{"n_layer": 17, "d_model": 320, "n_experts": 32, "experts_per_token": 2, "d_expert": 256, "d_shared_expert": 256, "activation": "squared_relu", "moe_layers": [1, 3, 5, 7, 9, 11, 13, 15], "router_score": "sigmoid", "normalize_top_k": true, "routed_scale": 1.5, "balance_loss": 0.00036, "balance_bias": true, "router_noise": 0.05, "init_std_router": 0.0067, "lr_router": 0.00112, "vocab_size": 9089, "norm": "rmsnorm", "norm_eps": 1e-06, "tie_embeddings": false, "optimizer": "muon_variant", "lr": 0.0136, "beta1": 0.93, "batch_tokens": 65536, "seq_len": 256, "train_tokens": 286100000, "steps": 4366, "dataset": "wikipedia_en"}
Below are experts of layer 7 (counted from 0) of a mixture-of-experts language model. Rows are named router (the router's row for the expert), up (a neuron's input weights, with its number) and show model dimensions 0-63. Each number is 500 + 25 x the weight over its row's rms, rounded and kept within 0 to 999. Numbers have three digits each.
After each expert's rows: "comes after" lists some tokens at least twice as common just before its tokens as in all text. This comes from a sample of Wikipedia text that the model never trained on. Tokens count by the router's weight.

# expert 23
router:512512462528513532537490521508476502534494512519484513465524507525512492509494541565498529464467492500506513496489474503476526531480524469455478541520529522485495465517521470485468507496519535
up23:531499508477507504513500509476493520524502493467482478505512517511486466528512533481473517435521469517534521489488534481519475480506494487520516535493510493524521513515487489518469483501531493
up24:501480448487478490492510517501533476537523509481499511446506561499514470511461521537448498513506492532526503492459479500518477561515483524539559436503515525551476455526528490447480491535492471
up25:488519484469514529531486495519525479518502483521485498512483513512523552507493486502474489543488512532458501494477473496520489460492487456526513547513502555546510476527532549517495483502510496
up26:446531512525496507494464505493522505464501459479519507511532500547530487554509489486509477468510515462537479489494501487488554547486508470498499492500522474506474452551486558506486458502540490
up27:500492496494490557494487487496515531483516501515524530512484486485487507554479532492502521552487513456461504498497490546485461496519508500522515496495471519511546496526517498516454502500464477
comes after: " ", "–", ".", " (", " −", " +"

# expert 8
router:549535469543481509531495531535479487486498527537499501504536502492500557489516462523521482486512428512489515516483486480530515493446567462502539510489486442505516466489527486533460485515531499
up0:489488476485499480503487511519473544499518503472475534532492461483459499466487541483528475510507497484492460492518514537504509518472515452494503502469489473482460466483528482471484518538530470
up1:536482480521532471486531477469457520501511533507513455548486494510512477483513526515502504542504496494451462535496467481538521518539501468517506493502471514485470489517458492482530543538548531
up2:525550525549485505521513536510521481500477526506493512511472524466492492497540549527493532489514495514482464518520477524468495482490498512476481524500424536562521472525497510462471490499518541
up3:482516504535493495506512514487527534481452534524479484525520489504465512493480518461503501493454505548495488507536494529489506487520504463493526509506499488521472478575505498521500475468463485
up4:480504500520476491482484484489489456558475515487494525539494452526464523500468516506528510491475488524520522502541526492537467461507528483496507482541491455474538502461498513530485492525465511
comes after: "-", " |", "|", "==", " (", ":"

# expert 0
router:520536423509484513500484531513524557524478512537439521517508507465520505498531493509528494514444481456483534505535500468491486499481542459485476528471508489489513449509476494522489470510533532
up0:454461491470517478508477479534501484539489473500507533473495522512474513512502498502549447501489451484493517508491510463464492474479483503454524522517501555499523525512526482496483527536524475
up1:524509503541491476492471536486485555467518490486539498515516491496470497477479523532481496488484518461529476508464472510510514497524513483543540476515491515536515460490509474500478479516546485
up2:476515482475460536477557514501478487530515514502450475473491520508475509507494538448441482492504512513443464478525500484453491551498502467520500488491535495484506511480558486513501496500564516
up3:518465454486481514491548533502521483518480469521545475516535494480541511484526481477512481475497496516507498461477489450511482491514489457519459523524483486479520468498530527494490484512484497
up4:526484482534515523475512503489507479492464476509468485531483500492477492526498498527500488498430513533484532490518494509505506468516486484554456502487465519536490530563480487523480551473515501
comes after: " |", ";", "1", "2", "3", "0"

# expert 3
router:519518478521525523536542517548499479502468515501490497500528478515490485587547520564499496503463501496512529455517521483515514563488540476492531524486479519510508471524515502505495516503518458
up23:487511527502478498493469516486522526519494496572482504493504504545495475491472520495525497518527526489513495536509530454557517509480513490459506492498496493519522452476510510480495531521474454
up24:514523530479567464485506530484493488472454541471503473478482533545491503517508475473471468476548508502575512515504500488511480517505465501519493515550504536496467530471497513479482485533524503
up25:537494530476515514543544458476500493519529558537488489519495511495500477493509495537511524517534490471445466524483514525484526552508514513524508463498480461526480485514520466470499486551522531
up26:516492520468473493476500543481471496506478517474516504500469540468477498474458468498462524502488523483508515502523552499500511514537520454473569471513522481511522479494497442490515480505483505
up27:510486514508446512501509507514494536530476505505514483522496504498535563472468516542501490503490463525556528508475532497499496479510486490516505526526494503478446495519519482487529492449506539
comes after: "\n", " |\n", ")\n", ".\n\n", " is", ".\n"

# expert 10
router:513519456521518493526475540449500501550473545523497526482476462503534482524505508536490527512510516481484469471496501459537501525498473501484554492500501460520490529537511493497489486529509501
up0:491531479539484544518496493547475480551503498550491489511495509525485492464480492480500502464501552493523487472502485511492516496535521493484507521525487504478515492524491480503499486502504481
up1:498481482525531474473497519474500529511452549484489510506465489508472505527451498465513529512510476503495538529499521465490515479538490549527486500499474498496469507503470502496517444511503517
up2:525483520514530508501502531457526551528473448514472518533529550492530513477521471481512506502483479529460489510501478527537491528490491479481539518510518514491473508489484516492544542523537483
up3:521511485501486491564499491501528495467491466520494520496506511546493511553476495486496485444519535443488516494497518490463482503455515497504484460546500524523501493505502486499560493503549480
up4:515545533517538481509529496479483489515472519461478502473503483496524501547528497517501483501556491466505492479478491529537507432523523540459518521472489522544515496501509489563476471447502520
comes after: ".", ",", " he", " He", " that", " which"

# expert 2
router:530525462523488488503507526482502548507492527524437526492524527467520522506491528499517497429518482495505544499501501490488519565524529480501520512476448549485493495526539491514481481532503481
up0:545491517551500500523466499484544484519482494532522519487494454530542496505494520488494498487493479507476548494487462487503483577465482488477479468497476480500507496501521500524499488498523500
up1:523496498476505535457494493548488467518494501453507516480526461510476489517539494527500499427490506513434526492464475497528513493504486501506501537470519502504486474481451543503507519529525529
up2:476508525497503462499489484514518468555555579509521487505477503481486441505564506535469500528481554526477523519501546491512545497543537487499517478474471471485546534467525498502500481467507456
up3:504480515507478473547502475551507459505458459487509479510512506532471497491475483445478485504515506504478515513513495487478500535477516442545484530495507508532492473503518523533512482500504533
up4:524511494511463499498512511512513498512518527524473462509488516459501521525516495498517524503515515483538506532488500489479500482470553484485481447475495481461507463505517512484502528544484506
comes after: " \"", " (", " the", " a", " and", " of"

# expert 27
router:565510466542529514504472529469505517548479523507492517456496519499511527514536548468507504450502501467480483520472478461541489515470525495475475528481480486512495480466505525510461489541547485
up0:502500518490489517487519490513500479519505513518538503462510534492470444445492479542473463486508492499443494463483487486507476505503529476421459463475470470465487522483503484500529474493505504
up1:512520487493494528478499467546482492504494508567481526492521513506533551543529536485510465495523464519527526465489449540519497471500457518488482522504528515515502473506479558514517468495514508
up2:508469488503489492471445530521486501479477497489539506463504495501466519483484459519455475516495454497519463517495549483468543486476492502463549496515500494510529466504503508526482478494525484
up3:507488512539490508475508529482467474490469505505515514554456487512547495509515513508502529510487462550503500516518501516508514532489538521466516527501487449447510501490519486467528516488482503
up4:502531509493485506485528516489533552505503537486515527507539467495453495475483503458446533527535452509523486454503489530483464485496508451507451509458523503501484488449446529503474538512504527
comes after: " the", " and", " of", " a", " an", ":"

# expert 22
router:514512500535517496501546500509451494531466510516505507512516515489518514506492504507546475463460475488467533512473487489494524472468500466469496519463477588476486524479518527493509483504537501
up0:509515485480508507503514504462496484506514493503449489546433521496543497504529500539492486431508519534514449502530478527496482465496511514518460552515493509529528474533480509501499480499536504
up1:486513474519524506511471481523483532509476506486516541500472510526503471508501511483501468543528556492504527495493490473538480557505474501444484451487518455494480554533520495486476522478466538
up2:510525468514526463495464535511466455545475527488537511518476500507487531491500539476529432459466528503508530473561464455493542495524518474533472511466513474514499529453559466509482542525501514
up3:494524490518458456501473484471503484525499493493479474446454469480503528494528483486508482561489512503499522511485508523480476491489467467481507523481551435492539512537475469516493497507502512
up4:514500507548524517478528470521467470482510516517527488479489466498448492545493481535517518447491479511506483479515514507533495455508487520492498549497518527545489451493482437534479529504449467
comes after: " of", " in", " to", " for", ".", " on"

# expert 16
router:513532493528456513529512523507502524543488527533487535513474480528490498542496497478504514497450490490500503507536534491491472525501511511498511515464486497487471540516533494504502463506506436
up23:516496492559450476516519488501538476521515484505517529537552472486473501495486516500499514458504506524496521503464503473519557539502540534477499506513465484490524509511487511522424522472457495
up24:496494472493501499520467508432507525462490521537477482500558495476526486488495516502500471503533468514483431490524511505513506506512524435468486499473531467495492490499451458503501516474514501
up25:504476482467492513492497551525550518498501493545507543485463499468445486533467505539507549512434526482481498502506486472514549520516504489532477468477484478520510559476490511516511446468491480
up26:506469525509507512505541497466468485479508491489496543530481517511481506500483474510520505516516482499498511470460483436510529535508471535482505507473536486534501516483536533494476455514562486
up27:486478470525495460450492499496503504494499523498493476510485548476498469510464517472502500510472493465522518501473476490473523490500509464422543481521474488499476499521480484467525501477475450
comes after: "201", "200", "202", "199", "198", "197"

# expert 12
router:502515499522471497535498502480508491488461515499420515458519484522497481538520504500473435485415493452524526496472545503501479487506519505531522524482530495504471497511491505504443493508523509
up0:507507497486514560516489502538444493496494557474482496523524518513490527525490487529481495494512500493492469533551498480484527526520520436542498466529497460483511430531536482504534476489467517
up1:513530536506532530502512494508511485488488465506451495516512491503508508492513475512506479543492419546443447471510494475495486477499509480484517543536488489506487518488502483544527506531480519
up2:521499510529521454495484541559509513451514522476465483535513489515503492503557489493528518509508505482481444531505469519483542514494531518506534512531458437490506530471561482522533475517514494
up3:505560510527502496542522532480470508520495464526505488514531446473517538489471510470537559471506527438502503497524510525497476509472501493503498492518520510477483466497506466470515539520497507
up4:529522501500509494476483524504503493529487481478489449530462570557473481499471536477498551511510543498479520521529446526498525522485469500468543484535512500520473503522520512460451476527473489
comes after: ")", "0", "1", " |\n", "2", "3"

# expert 29
router:546502437520548495534504530465468536513485535534471561480486503453489491467475549475528518471500518526493483516489494504493521468504548493510478543471441514488514451504501524512499502550513525
up0:490562460528518515515499483479521463489499496488512528522516501513498543493536515492502520537521545529510514452478497534482514468521498502503514496530524512493503495543530485525466514506468491
up1:491565482532522512498500528493485535512531524504479550515533528509515506496537506488493444506467521481485532518496445486483533483498494506522488534492480506503465521492499507498533500478477521
up2:525500475570477453500478538525494492533445532481430532506484492466504505483542492490491478520506489517460469489512475517481530513509538492520454481475529557481476527506507474509496521502524474
up3:485511537519513521482529525474466499483524477510440484525436515446517486498444519491477487508481523512514481505474464489486491525490471492497487505471479508490514511498499485494460505504515502
up4:507523529501490511529508503459484511468512525462529554502491477481504481522492522464476463514446484545502435502505490499499491508503480511526478523464535511486522483528498531488514470502480520
comes after: ",", "-", " of", ":", " the", " and"

# expert 21
router:538529469502477509500519521513511506503498508565505540445536537508476489483525480526537478450492500484507501484491528465511488517464461494487517548485433503519454489468502473479509518510512494
up0:515521506488510506473487501541563503505514505550473489518501495543431506502519488508511493516473474522529483469511479503481495525493469500513519458516504484488532537513503472493519493517492471
up1:507528480512524519487487543532542455517476481516528519540529518470513463527552495531502507482490491491507492509518499493538480519482493522507496497478487508524510450508497523483474492506521495
up2:507524456528511480489463500480500541542507521460493538485514469513493520514485535491500521522501490482483496497518519514524538461525545520513461539502517505532501441481469482459529461501535536
up3:547527527474508499528500484495472475520519542514493504490474464511521481479502502539537551501462518520509529487485476540544510498504454531474506519529491474515498490522470470475499514480516459
up4:512460516513502511479466492480534487474512499547487443484527534502551507503505509486497495517460453493472510509479513490493468534488506498487467530455506499527512504538494508468497476495495483
comes after: " the", " |", "|", "–", ":", ";"

# expert 28
router:549507429507524494545513553490477496500497521519486481452474466479508555516513481489503517481497439459507488482504506476485510532496495453524494502474485514470532501501536455507485440519564457
up23:489471524553546506530515506487508481492518486525505487449506491494529513498501482496481507514504539496482481525487515460470502491488474497497503531480527522497497499506500485456451543518536461
up24:520463472543540518508502521498493509483510502472491518500522429521467507520510547489473513492512431530483497498497513458522524524505481546555470512498478516493499501494544501451526475546519497
up25:498505547497455546511502511508496539513514505457488514501479498536507487514500457493526518517478476507476528472525551476462447512478496483492533531505528426512437543506506535485506492502454467
up26:505478492476505526515522554494519513481467500530513513523508508526563474504486514510529482535516490485499525493500544543518520502497568509464475494517480485481479444491495500468525537496527502
up27:461494494519524498496476552510503479490517529556500534490496526517468502494502432508469537499473519525549473464514522490460510493564546535524480524474547508450496519506525531511515515525507480
comes after: "-", " in", " (", "==", " to", "|"

# expert 15
router:517497504517467514502514526485472507543462504510500496485493499515533498490497524489484458452524520498506556517486516464547514507481483475491519500480513470449484505489529532464451476542528520
up0:454506453489457452540495471503520493473502509500495521479470481490505531524516472490457482536481447474475513531493528433476537465507537512523481522472490503514527520512492472476517474475491494
up1:517464476522508472486499527500506534554488495514516464511497511540518471510516525504471499576497503580487499490443542514511509536465555496491531501515482454498485504474496495509547490491454475
up2:502498473477456506491476505497493495501505490543495525500507501534542511444453487540491503509454504501519513490497526478472478504519520507509473472495502500486491519513505517571491463506552469
up3:447513459487508512490477517462500481503477521556515521464513469498502522497511562483480476483505511463492537490468539488510541486499490537450501526467553505495532505527503501503449511482505487
up4:504467481502478455496533481480492508471528512523463527536525520536511553479511463499501504498521513508482486491528518518481520493480526512502524515474513459524484510497519491443520532513494509
comes after: " was", " to", " is", " he", " also", " and"